config.yaml
n_layer: 9
d_model: 768
n_experts: 20
experts_per_token: 2
d_expert: 224
d_shared_expert: 0
activation: "geglu"
moe_layers: [1, 2, 3, 4, 5, 6, 7, 8]
router_score: "softmax"
normalize_top_k: false
routed_scale: 1.0
balance_loss: 0.00262
balance_bias: false
router_noise: 0.05
router_bias: true
init_std_router: 0.00719
lr_router: 0.000523
vocab_size: 32000
norm: "rmsnorm"
norm_eps: 1e-06
tie_embeddings: true
optimizer: "muon"
lr: 0.00244
beta1: 0.95
grad_clip: 0.5
batch_tokens: [65536, 131072, 262144]
seq_len: 1024
train_tokens: 616500000
steps: 4298
dataset: "wikipedia_en"
Below are experts of layer 3 (counted from 0) of a mixture-of-experts language model. Rows are named router (the router's row for the expert), gate (a neuron's input weights, with its number), up (a neuron's input weights, with its number), down (a neuron's output weights, with its number) and show model dimensions 512-543. Each number is 50 + 15 x the weight over its row's rms, rounded and kept within 0 to 99.
After each expert's rows: "comes before" lists some tokens at least twice as common just after its tokens as in all text; "mostly gets" lists some tokens that are sent to it at least half of the time. This comes from a sample of Wikipedia text that the model never trained on. Tokens count by the router's weight.

# expert 17
router:48 57 61 62 31 45 51 36 25 81 48 59 50 58 74 63 20 35 53 34 28 29 59 43 44 58 66 59 63 48 79 54
gate0:48 39 48 43 76 41 53 56 49 63 29 58 58 53 56 87 56 81 67 55 49 53 56 63 43 75 38 35 58 42 53 56
up0:61 65 59 21 62 51 67 71 44 40 38 23 45 60 24 40 46 44 67 28 42 26 61 59 37 35 45 57 61 47 73 67
down0:59 66 34 38 42 47 34 46 32 74 55 75 58 65 12 55 20 50 80 39 21 79 48 69 46 65 32 54 66 49 59 61
gate1:45 73 54 31 64 50 50 36 45 55 75 09 48 48 65 44 46 33 47 40 27 42 59 66 26 55 41 68 56 44 26 79
up1:40 28 40 60 52 43 63 24 29 59 39 56 43 68 44 53 44 95 20 45 70 60 72 35 25 37 28 34 19 66 32 41
down1:60 45 43 45 44 50 71 58 88 64 65 65 53 54 40 46 46 44 36 44 31 71 56 56 50 31 59 33 53 66 23 59
gate2:77 64 51 67 38 69 45 47 35 47 40 62 44 66 40 49 51 78 45 49 52 48 35 45 72 43 57 55 43 41 57 45
up2:84 65 30 60 45 69 46 51 26 55 29 61 66 57 52 60 53 52 54 59 53 67 36 57 71 50 69 49 63 65 44 34
down2:48 53 53 37 63 58 69 65 60 48 36 51 30 42 57 34 82 37 40 70 50 64 62 30 62 58 48 43 37 60 70 68
gate3:44 65 31 59 60 63 38 65 44 67 73 33 72 33 57 42 49 60 75 65 33 38 25 63 59 64 39 81 38 76 51 47
up3:25 67 67 26 54 30 67 36 27 49 36 45 53 25 51 67 43 61 46 17 61 40 48 44 40 78 45 58 52 55 30 56
down3:54 74 37 65 64 41 51 46 59 59 33 56 49 27 69 70 51 50 62 47 79 26 23 62 27 48 57 69 26 47 43 38
gate4:47 53 42 54 42 46 30 55 25 40 45 41 29 73 37 74 49 60 51 48 64 47 56 52 73 48 64 52 82 58 49 69
up4:50 42 56 61 66 36 53 28 49 37 37 70 42 36 32 70 74 61 35 41 52 23 51 41 72 48 55 58 51 42 73 55
down4:58 66 66 24 33 41 35 70 50 46 24 85 48 79 68 51 49 39 48 55 40 52 51 54 52 68 33 13 49 42 36 23
gate5:65 54 62 57 22 46 44 25 41 61 53 47 29 57 54 43 64 48 76 59 38 39 40 77 77 57 30 38 65 59 33 63
up5:64 49 41 37 68 43 58 66 51 51 57 53 52 40 56 52 38 75 61 48 51 45 37 73 40 48 46 37 35 46 54 29
down5:42 67 39 54 74 37 30 46 57 67 48 37 32 71 62 37 57 15 48 64 47 61 43 37 39 66 41 22 65 37 50 71
comes before: " the", " a", " first", " city", " United", " village"
mostly gets: " the", " of", "The", " The", " into", " Of"

# expert 15
router:49 51 42 65 30 37 57 38 60 54 45 65 27 46 50 43 61 34 27 45 32 31 41 73 41 47 30 49 50 69 64 27
gate0:39 65 46 55 46 49 57 53 42 48 59 22 76 59 71 67 53 46 25 28 41 61 52 64 25 80 55 78 65 66 45 37
up0:36 32 71 45 21 47 41 44 60 52 05 29 65 60 79 35 41 52 57 38 67 71 69 59 42 70 60 47 57 61 19 31
down0:39 44 45 39 66 15 70 60 73 42 62 31 54 32 48 17 33 41 46 66 51 40 43 33 53 60 45 27 56 47 74 79
gate1:52 38 48 87 44 39 64 49 38 47 62 73 75 55 38 44 57 39 41 35 62 50 42 57 48 52 49 49 60 41 36 35
up1:49 83 44 36 29 41 48 38 36 55 50 27 61 61 45 67 55 39 38 35 18 00 30 33 54 44 79 32 59 68 62 53
down1:59 52 46 35 70 57 42 53 52 55 28 42 35 32 31 37 20 50 50 41 60 50 14 49 78 51 37 77 36 41 61 49
gate2:53 34 59 77 44 47 60 74 55 42 55 56 41 73 37 37 57 58 74 62 47 52 52 77 60 44 43 70 47 46 50 72
up2:45 44 76 58 45 49 30 55 67 52 32 54 54 66 47 75 41 47 41 38 50 28 48 51 46 28 72 46 47 60 25 59
down2:68 56 80 33 19 62 54 31 57 54 72 43 28 62 61 99 56 32 66 58 59 36 26 50 46 33 77 29 50 17 41 22
gate3:24 31 26 73 56 31 42 20 67 61 60 72 49 65 45 24 62 42 60 61 33 41 58 39 75 64 21 54 60 56 61 29
up3:51 41 39 44 42 49 49 36 30 51 27 51 62 57 72 58 68 51 45 65 58 51 42 70 63 54 49 40 40 33 50 67
down3:48 51 33 79 49 43 40 47 81 46 49 36 57 60 46 45 49 18 54 84 45 32 47 76 59 61 31 47 60 51 21 39
gate4:36 59 59 46 57 45 50 22 53 32 53 33 42 75 60 47 38 77 47 27 58 39 27 50 57 30 63 67 32 31 72 63
up4:66 33 52 77 33 58 51 48 42 64 49 63 54 43 53 47 41 22 41 45 47 60 46 52 50 49 49 22 64 70 48 60
down4:55 43 59 55 51 43 34 33 27 43 55 50 57 39 42 42 44 56 37 46 33 63 62 46 48 44 33 60 50 51 67 60
gate5:38 22 33 68 44 55 77 45 50 44 25 33 44 48 33 33 36 71 63 62 38 49 61 69 37 41 37 49 64 39 25 45
up5:47 17 39 60 40 56 68 36 66 49 29 48 54 55 28 48 27 61 53 55 56 34 61 50 44 57 43 49 51 54 61 43
down5:60 52 52 40 30 44 20 61 34 76 40 41 27 37 47 40 63 40 49 66 51 27 39 48 36 67 44 53 47 41 70 52
comes before: " the", " a", " his", " season", " first", " her"
mostly gets: " won", " During", " scored", " After", "On", " winning"

# expert 4
router:53 71 60 40 43 51 68 56 41 56 50 34 24 35 72 62 32 56 56 49 64 60 51 52 52 32 48 51 53 32 44 63
gate0:55 63 47 58 39 38 38 48 28 51 37 24 49 30 43 34 40 46 43 50 58 47 40 41 49 42 51 43 59 48 62 65
up0:61 58 50 66 53 39 40 57 29 45 47 25 46 58 40 37 47 37 31 51 69 39 17 40 32 47 38 30 54 49 54 53
down0:49 60 47 27 39 36 75 58 70 41 71 41 33 45 43 54 52 66 47 49 35 47 48 47 45 67 45 34 38 44 66 46
gate1:48 71 47 49 67 27 43 50 32 51 47 40 23 25 73 50 57 99 49 45 51 21 33 60 33 64 69 31 19 72 26 57
up1:61 28 79 61 36 54 51 48 60 55 21 60 77 60 61 33 63 07 77 40 57 54 36 56 69 44 47 60 71 34 55 40
down1:53 35 33 25 72 44 78 51 37 52 71 63 14 59 68 61 47 50 48 72 75 41 40 59 56 47 49 50 66 52 67 40
gate2:40 46 40 55 61 56 54 53 43 61 33 31 40 55 32 51 33 29 36 44 54 32 33 45 58 57 69 66 68 70 63 46
up2:50 57 47 64 39 49 56 45 49 51 35 21 28 61 36 40 36 51 21 55 38 46 49 61 64 47 75 60 68 63 62 58
down2:50 40 56 66 64 46 40 82 50 47 41 35 65 72 65 56 59 55 40 62 75 67 63 43 77 52 54 26 30 68 47 47
gate3:57 19 46 55 37 60 37 59 49 29 50 62 41 36 48 23 32 56 54 40 83 22 61 67 66 58 53 70 98 63 70 50
up3:46 42 56 55 51 60 58 40 51 14 56 35 63 49 58 22 65 52 76 50 77 44 61 31 72 39 53 53 54 45 35 40
down3:42 43 00 57 55 40 46 25 58 76 72 44 45 59 65 45 60 43 53 50 52 36 50 54 52 58 53 57 46 47 42 58
gate4:32 62 56 61 54 57 62 57 44 25 41 74 66 55 39 52 39 40 43 65 38 40 48 41 72 08 18 62 42 44 47 49
up4:50 45 56 75 55 43 49 39 45 69 40 49 29 59 51 50 63 81 73 66 52 50 63 80 60 44 47 53 55 48 73 42
down4:62 34 54 61 82 52 73 55 45 41 48 34 48 48 33 62 55 61 48 45 40 50 34 63 48 53 57 38 61 45 36 58
gate5:63 36 65 40 61 41 68 63 71 26 56 38 48 55 42 49 31 67 66 50 57 32 38 61 59 32 26 42 47 62 46 70
up5:49 61 32 45 29 53 37 41 53 61 42 42 54 55 58 52 51 22 37 46 46 69 67 45 58 37 71 48 50 30 54 38
down5:49 43 51 70 52 33 33 78 36 67 45 61 53 68 60 42 46 42 37 34 42 55 35 87 62 64 52 50 64 62 50 46
comes before: "-", "|", "\n", "=", "born", "The"
mostly gets: " (", "(", " [", " (1", " (18", " (5"

# expert 0
router:44 44 73 52 53 79 75 50 34 38 68 51 52 50 41 99 43 59 83 25 42 25 81 75 60 32 57 47 51 32 72 38
gate0:29 33 65 36 35 30 48 67 55 65 41 38 67 65 50 54 29 24 27 56 55 45 23 22 53 68 63 42 41 46 61 30
up0:32 51 40 65 44 24 37 63 64 67 35 49 62 78 33 67 56 33 38 65 55 48 54 26 45 58 34 64 60 32 50 27
down0:78 37 54 37 61 46 26 17 53 68 21 44 22 52 46 56 24 39 37 40 25 44 57 67 63 49 75 58 40 30 66 36
gate1:51 69 27 41 61 74 40 75 14 47 46 64 52 72 21 71 69 67 38 68 45 44 49 65 59 38 60 53 29 95 53 67
up1:51 36 66 36 26 49 62 29 59 51 86 42 57 41 77 27 32 67 37 37 80 46 65 41 35 55 37 68 60 18 27 39
down1:54 38 51 38 61 53 55 61 73 58 50 59 47 47 45 52 38 65 59 47 68 51 64 56 48 28 46 33 60 50 78 62
gate2:56 55 32 77 66 61 57 42 76 45 38 38 66 43 54 52 62 25 49 46 77 40 55 79 55 58 89 53 45 37 58 51
up2:65 18 49 62 55 50 65 43 40 22 44 50 06 31 52 42 35 81 33 73 16 59 57 48 64 63 57 55 58 59 51 40
down2:52 67 52 47 58 63 59 24 76 47 95 23 59 44 24 62 35 53 25 67 39 55 40 67 51 71 54 62 74 47 72 65
gate3:67 75 49 41 51 41 48 55 67 60 32 68 63 60 47 38 31 71 55 44 71 37 59 53 55 47 78 79 47 32 27 43
up3:73 60 39 59 41 39 63 39 56 46 21 70 63 50 46 50 53 80 47 49 53 44 55 87 78 41 56 96 64 37 44 27
down3:36 51 54 26 57 46 15 53 38 69 51 45 40 52 47 71 70 47 37 30 56 65 49 62 41 40 73 29 43 63 52 37
gate4:60 21 45 36 50 55 75 62 46 31 44 69 11 70 26 48 55 38 50 76 12 44 46 58 59 59 41 81 59 22 77 24
up4:50 72 48 90 53 62 50 31 25 50 65 31 31 46 36 44 50 45 26 69 75 40 42 52 36 21 53 58 46 50 95 46
down4:74 51 52 76 29 62 50 58 62 46 71 50 53 65 66 40 50 36 64 81 57 42 20 39 35 52 36 20 28 58 39 56
gate5:48 45 54 40 59 48 47 66 48 43 42 69 39 39 24 59 47 53 69 45 39 71 34 55 36 44 31 56 43 55 39 63
up5:63 48 57 48 47 54 61 61 37 27 51 67 22 31 30 72 52 45 67 38 39 51 38 51 35 33 37 44 46 36 45 62
down5:36 48 68 50 42 59 73 36 25 56 34 43 47 68 43 57 55 69 71 50 45 29 65 41 46 57 72 50 70 45 58 50
comes before: "\n", " The", "==", " He", " In", " It"
mostly gets: ".", ").", "\".", ".\"", " However", " but"

# expert 7
router:59 50 21 72 60 67 32 20 80 45 51 55 55 75 45 47 35 15 42 81 59 47 55 05 67 52 47 47 44 53 40 38
gate0:61 51 37 73 53 67 38 63 29 50 51 15 54 44 67 56 61 57 62 36 53 33 59 48 43 44 60 49 72 55 15 77
up0:74 50 44 50 50 35 63 42 25 42 29 36 38 48 36 16 45 45 54 57 69 30 54 53 36 45 46 33 76 32 12 67
down0:42 48 51 66 55 46 89 21 84 59 73 60 58 61 43 66 50 47 40 42 35 58 46 22 44 41 42 45 41 29 70 72
gate1:29 53 55 33 64 39 50 78 43 62 48 37 60 52 42 60 78 51 69 30 58 40 49 52 43 49 45 56 37 50 33 21
up1:65 44 38 61 61 72 41 35 66 49 46 66 87 42 53 60 25 38 46 71 61 48 47 24 43 50 68 45 39 50 60 46
down1:15 36 62 50 59 48 46 56 71 40 32 56 33 27 47 78 45 59 40 59 65 65 49 57 44 56 53 44 63 43 62 60
gate2:40 38 50 76 31 52 44 64 31 23 76 43 53 47 78 58 28 91 27 64 54 45 50 64 32 84 49 27 56 42 42 44
up2:46 33 32 19 93 37 55 61 37 44 58 35 49 53 32 41 86 66 31 63 53 61 62 46 71 52 63 41 67 49 71 73
down2:74 26 69 61 29 45 51 43 42 51 15 37 40 53 70 50 51 28 76 09 43 65 37 54 41 75 57 60 84 77 62 60
gate3:59 47 52 44 65 44 52 44 71 58 58 45 27 40 32 47 55 69 47 75 48 29 56 50 61 41 52 45 51 55 67 68
up3:46 49 56 59 59 51 65 19 68 60 46 53 24 64 33 40 29 46 29 55 59 43 67 30 62 49 46 48 57 43 67 53
down3:64 51 39 30 47 67 66 49 61 67 65 64 38 54 69 52 41 83 57 36 57 51 72 72 37 35 39 43 25 63 65 43
gate4:44 69 40 28 56 57 79 74 67 44 32 81 35 46 60 52 52 46 39 56 51 23 61 41 34 65 41 45 27 64 46 52
up4:63 50 41 48 60 57 38 68 70 42 27 44 69 67 64 22 38 51 36 57 50 38 62 67 38 67 54 67 54 36 75 70
down4:34 72 39 57 58 51 70 28 77 50 40 49 45 38 45 61 35 44 47 64 37 42 45 28 42 34 50 44 40 39 72 78
gate5:50 58 40 68 63 51 46 76 47 55 51 57 56 59 40 52 38 34 57 63 49 49 26 57 33 34 61 36 60 31 54 49
up5:30 77 53 75 85 59 37 61 39 55 42 64 55 42 63 61 45 49 48 66 48 47 38 55 47 19 58 56 54 20 29 61
down5:43 69 41 40 31 38 58 59 29 47 66 55 40 67 56 59 68 45 64 44 50 65 46 70 30 53 55 52 72 43 23 55
comes before: " to", " the", " in", " a", " by", " as"
mostly gets: " not", " more", " such", " many", " used", " often"

# expert 14
router:84 33 53 27 48 47 54 70 56 67 55 65 53 70 44 24 60 35 52 50 45 47 40 31 46 52 64 70 54 37 50 61
gate0:62 62 49 57 61 76 44 26 36 41 32 29 93 45 53 59 26 50 77 33 51 37 49 28 59 56 39 46 65 65 39 51
up0:79 67 66 70 70 61 39 31 41 56 90 54 59 49 13 43 44 70 73 58 48 26 50 27 56 43 45 32 51 62 33 55
down0:84 43 41 29 40 57 77 58 49 51 54 66 45 21 57 32 72 50 64 72 79 43 55 70 58 46 46 58 35 38 55 50
gate1:40 55 46 63 50 58 46 30 48 48 67 43 48 58 44 64 69 40 33 28 42 48 33 40 51 61 54 51 63 42 45 60
up1:37 79 43 56 34 47 56 55 38 71 62 42 47 56 45 61 82 22 13 44 67 44 35 47 57 48 65 58 74 44 57 75
down1:44 62 36 59 61 40 49 16 29 52 41 50 46 36 50 82 52 30 35 35 66 67 44 52 32 40 55 41 44 11 36 71
gate2:76 69 55 63 26 34 51 67 42 43 41 31 39 36 55 45 52 54 57 51 33 42 61 62 59 51 59 66 55 41 76 47
up2:77 04 66 20 22 62 38 65 50 64 37 53 46 60 58 39 55 71 54 48 42 41 40 70 67 46 44 35 67 74 23 57
down2:63 56 51 22 43 53 37 29 39 50 47 29 99 36 54 22 51 72 43 52 31 63 44 65 56 57 67 32 45 65 40 51
gate3:71 25 34 42 57 49 21 37 49 61 55 48 44 55 42 46 59 72 22 45 53 57 26 50 45 43 43 49 32 54 39 73
up3:38 57 58 32 23 55 56 63 48 41 21 51 40 75 87 48 49 34 49 62 48 53 54 40 42 61 72 31 65 24 66 36
down3:42 33 50 57 53 45 53 56 68 59 48 77 45 39 39 42 46 52 67 48 56 59 44 30 50 43 28 60 68 68 21 24
gate4:33 60 44 77 55 48 54 41 47 61 31 47 40 50 55 67 43 50 45 49 46 99 44 64 39 52 61 64 32 45 45 64
up4:52 36 62 75 60 38 49 71 53 45 25 34 31 52 69 59 25 49 17 44 40 64 35 41 15 42 63 47 51 11 79 29
down4:46 32 34 50 56 54 55 42 60 36 18 27 67 52 43 43 53 63 34 57 55 64 35 48 46 30 52 42 49 54 10 80
gate5:77 67 37 46 25 52 36 67 39 94 61 40 58 55 33 49 47 35 42 38 74 67 30 37 46 89 44 60 62 49 54 63
up5:61 46 42 38 38 59 49 73 61 89 72 43 68 49 48 38 56 40 61 50 58 73 44 39 22 68 42 57 49 65 55 65
down5:52 64 80 28 50 57 37 68 36 67 37 62 37 69 60 43 76 45 57 61 54 24 50 29 52 50 43 52 71 80 58 56
comes before: " of", " to", " was", " that", " for", " were"
mostly gets: " own", " relationship", " way", " how", " father", " wife"

# expert 2
router:48 31 44 51 78 76 34 41 64 35 80 07 26 32 63 59 63 71 70 61 48 43 48 59 46 55 26 42 86 46 53 42
gate0:58 42 48 28 48 33 65 60 44 63 42 56 50 48 48 79 25 66 41 31 64 58 53 79 64 75 63 52 49 21 52 63
up0:47 40 59 35 61 51 60 45 76 14 56 51 53 42 45 32 66 78 40 30 43 69 52 49 41 47 62 56 33 68 42 23
down0:65 45 76 43 47 71 33 78 87 41 61 62 49 53 68 76 41 49 33 62 73 45 45 68 37 62 40 32 39 36 29 52
gate1:58 57 35 23 90 54 48 48 50 62 52 73 55 37 18 62 60 71 48 57 43 21 46 38 58 61 45 65 29 43 40 53
up1:52 56 68 47 35 32 75 77 39 50 47 42 73 45 85 76 63 21 38 42 60 71 52 46 14 57 74 45 54 44 45 38
down1:54 25 23 58 51 35 56 43 58 57 44 48 17 43 46 34 63 41 54 61 49 56 43 44 61 68 67 51 37 43 65 50
gate2:06 56 44 63 43 51 37 41 50 69 68 68 84 28 48 55 71 55 46 76 51 37 71 51 28 48 42 74 55 44 54 20
up2:36 57 62 55 31 57 35 58 62 64 50 50 64 23 38 40 54 62 29 33 30 64 32 60 38 43 42 46 59 47 82 49
down2:42 70 19 57 56 36 47 39 32 56 52 46 54 48 49 48 42 56 44 41 17 44 52 46 51 53 53 61 54 65 75 59
gate3:44 59 49 61 35 40 31 40 26 56 79 49 63 43 42 61 57 80 43 52 40 73 60 54 23 35 30 44 70 64 49 45
up3:38 55 40 39 56 64 66 73 54 41 17 47 48 48 36 58 42 65 52 73 52 51 51 83 79 60 65 69 44 51 53 69
down3:37 39 53 76 63 32 46 43 59 55 31 64 54 67 41 70 48 57 42 44 27 46 22 62 74 67 62 59 62 84 65 64
gate4:51 50 41 33 76 46 33 50 56 63 50 73 52 32 52 55 43 38 43 81 60 49 50 52 62 61 60 45 30 44 49 58
up4:39 68 36 60 27 46 56 35 53 30 62 17 72 62 55 43 56 76 53 35 48 44 31 31 45 55 48 46 76 55 34 49
down4:44 47 64 82 68 34 46 47 49 40 53 47 15 24 29 84 33 53 77 45 46 51 45 62 78 55 64 44 57 48 61 27
gate5:86 51 53 55 21 77 33 60 33 42 80 38 32 62 47 67 58 92 37 60 38 61 44 61 70 70 44 44 30 52 81 61
up5:71 32 48 66 44 64 42 23 23 22 99 47 65 24 39 26 35 34 73 34 52 50 58 67 42 55 45 74 46 45 44 45
down5:53 51 76 52 54 50 53 53 71 66 51 64 55 65 10 65 69 62 50 42 67 53 60 83 31 80 49 85 52 72 66 34
comes before: " |", "′", "N", " /", "E", ")"
mostly gets: "′", "E", "ा"

# expert 6
router:41 53 55 49 62 21 49 71 49 36 40 56 53 31 45 61 27 53 75 51 44 75 26 67 52 65 73 39 45 46 66 37
gate0:72 58 56 62 36 46 41 55 48 36 35 56 78 68 43 58 34 18 73 63 53 50 36 72 65 42 40 35 72 52 33 58
up0:50 41 54 40 58 60 37 53 46 43 70 43 52 22 66 50 69 60 46 53 51 47 55 57 43 58 45 75 29 56 76 35
down0:60 65 60 54 84 31 63 32 55 11 69 42 50 55 28 50 45 28 55 58 52 37 90 54 35 36 51 66 34 55 59 88
gate1:57 54 72 52 77 69 60 44 42 73 67 46 09 35 48 28 45 76 51 66 63 42 40 46 49 40 66 58 53 81 50 79
up1:71 25 74 39 69 60 46 47 48 46 35 32 40 56 42 61 58 80 52 39 59 43 35 53 30 50 66 46 33 68 25 65
down1:53 30 67 58 66 66 39 71 79 50 59 23 51 36 65 29 35 38 55 29 34 49 51 30 39 51 40 64 34 43 59 45
gate2:61 64 39 45 20 66 62 45 37 31 54 52 34 25 66 65 53 60 21 48 53 20 77 36 52 48 59 37 58 45 32 44
up2:44 34 73 46 67 55 38 32 54 41 52 63 69 69 63 46 57 50 70 61 45 74 49 61 57 25 53 50 26 46 63 54
down2:53 34 68 38 59 45 46 34 66 48 29 55 82 47 50 44 56 69 36 45 54 33 56 56 42 43 37 51 45 80 44 40
gate3:53 66 45 27 44 22 59 91 33 32 44 39 16 65 23 64 42 41 56 45 51 44 32 36 37 50 51 55 54 47 44 59
up3:69 62 35 55 38 48 55 52 31 42 51 37 35 45 38 68 39 59 58 49 39 41 47 21 42 54 45 47 48 56 41 67
down3:42 33 60 45 62 72 60 58 47 63 56 48 56 45 57 91 76 40 60 26 44 51 71 85 62 60 65 49 57 19 66 67
gate4:59 42 62 49 58 39 37 22 32 42 29 70 71 72 63 54 48 25 43 65 42 34 55 40 27 58 66 36 34 57 35 29
up4:46 38 67 50 37 39 53 41 52 68 83 44 20 61 47 62 51 84 31 49 42 57 63 52 71 47 53 37 54 23 19 18
down4:79 36 57 61 46 61 47 50 51 43 49 38 40 66 47 39 45 39 62 51 43 69 48 44 43 43 62 53 40 49 41 58
gate5:55 38 50 35 61 59 68 39 37 73 57 52 54 55 66 51 72 46 91 54 59 50 52 26 36 48 44 48 67 55 31 31
up5:71 55 57 66 36 41 44 56 75 22 39 52 59 67 50 45 43 49 00 53 46 46 62 85 60 60 60 67 31 68 63 53
down5:50 27 66 37 48 38 52 62 56 28 67 39 71 76 49 33 71 55 38 44 38 52 54 50 61 31 60 41 62 66 68 46
comes before: "\n", " ", " 1", " 2", " 3", " —"
mostly gets: " -", " |", " ====", ";", " Votes", " ==="

# expert 16
router:43 63 38 33 67 44 51 36 42 52 60 39 66 47 53 63 58 73 66 27 37 20 72 63 25 42 60 71 67 57 40 72
gate0:27 50 38 58 31 53 53 28 63 39 35 46 47 78 64 38 52 55 31 30 47 37 50 50 49 32 40 41 35 65 48 44
up0:63 62 51 46 76 53 53 50 58 49 67 30 32 54 41 56 39 66 39 39 78 63 48 50 63 62 49 48 51 26 76 66
down0:53 52 53 69 49 52 45 52 58 57 10 54 16 33 55 49 64 51 78 61 34 65 46 55 32 26 52 30 55 40 81 46
gate1:40 69 40 16 60 66 30 65 56 23 46 45 40 84 24 75 47 68 64 47 72 37 20 72 43 35 41 50 42 75 60 59
up1:44 38 63 67 56 26 61 45 51 96 64 52 48 28 48 41 49 38 59 58 24 61 69 41 41 51 39 44 35 57 80 55
down1:59 38 84 76 67 26 56 40 44 46 47 41 43 87 56 53 28 45 45 28 43 58 33 62 65 36 44 57 57 39 53 49
gate2:35 53 56 28 32 46 65 52 40 63 36 39 63 70 39 40 72 41 30 41 57 79 55 57 48 55 91 70 79 68 74 52
up2:70 46 54 70 76 57 32 45 38 32 28 46 33 37 48 55 47 68 50 46 45 13 30 40 85 36 48 28 47 23 34 41
down2:29 38 53 69 51 43 67 68 49 63 37 35 51 43 50 61 40 58 72 55 55 31 46 22 51 48 45 54 36 32 37 29
gate3:90 59 42 72 39 46 34 44 46 38 64 55 33 53 66 45 20 76 42 59 53 47 41 42 63 49 64 41 68 42 86 47
up3:45 79 43 76 75 50 47 67 48 74 75 61 33 35 57 45 28 50 45 71 51 55 55 52 66 39 81 55 70 68 52 61
down3:26 60 76 66 51 31 82 55 36 36 50 47 28 18 75 60 62 69 83 45 73 40 39 65 82 48 56 44 63 34 30 64
gate4:42 56 38 69 61 46 41 50 24 59 49 27 43 45 63 56 10 56 67 31 40 52 25 59 46 21 55 61 48 51 72 62
up4:46 59 39 64 58 31 43 37 59 66 32 20 29 43 60 56 19 69 70 42 26 46 42 62 64 26 36 49 58 67 55 68
down4:58 47 54 40 50 54 43 43 36 49 68 51 33 41 85 58 49 50 34 59 40 46 54 39 35 31 47 47 52 22 42 63
gate5:58 44 56 50 58 71 39 55 33 56 67 73 48 58 57 52 63 70 65 63 44 27 67 28 47 39 31 85 64 60 43 45
up5:80 50 49 53 32 49 94 36 60 51 67 30 53 68 38 43 40 45 17 49 46 50 35 75 58 46 50 38 59 57 57 42
down5:52 48 59 42 65 60 23 64 63 56 67 40 28 53 57 66 29 60 49 57 42 55 46 52 73 22 65 62 45 41 52 64
comes before: ",", ".", " and", "th", " years", ")"
mostly gets: " century", " 2013", "present", " war", " 2014", " 2024"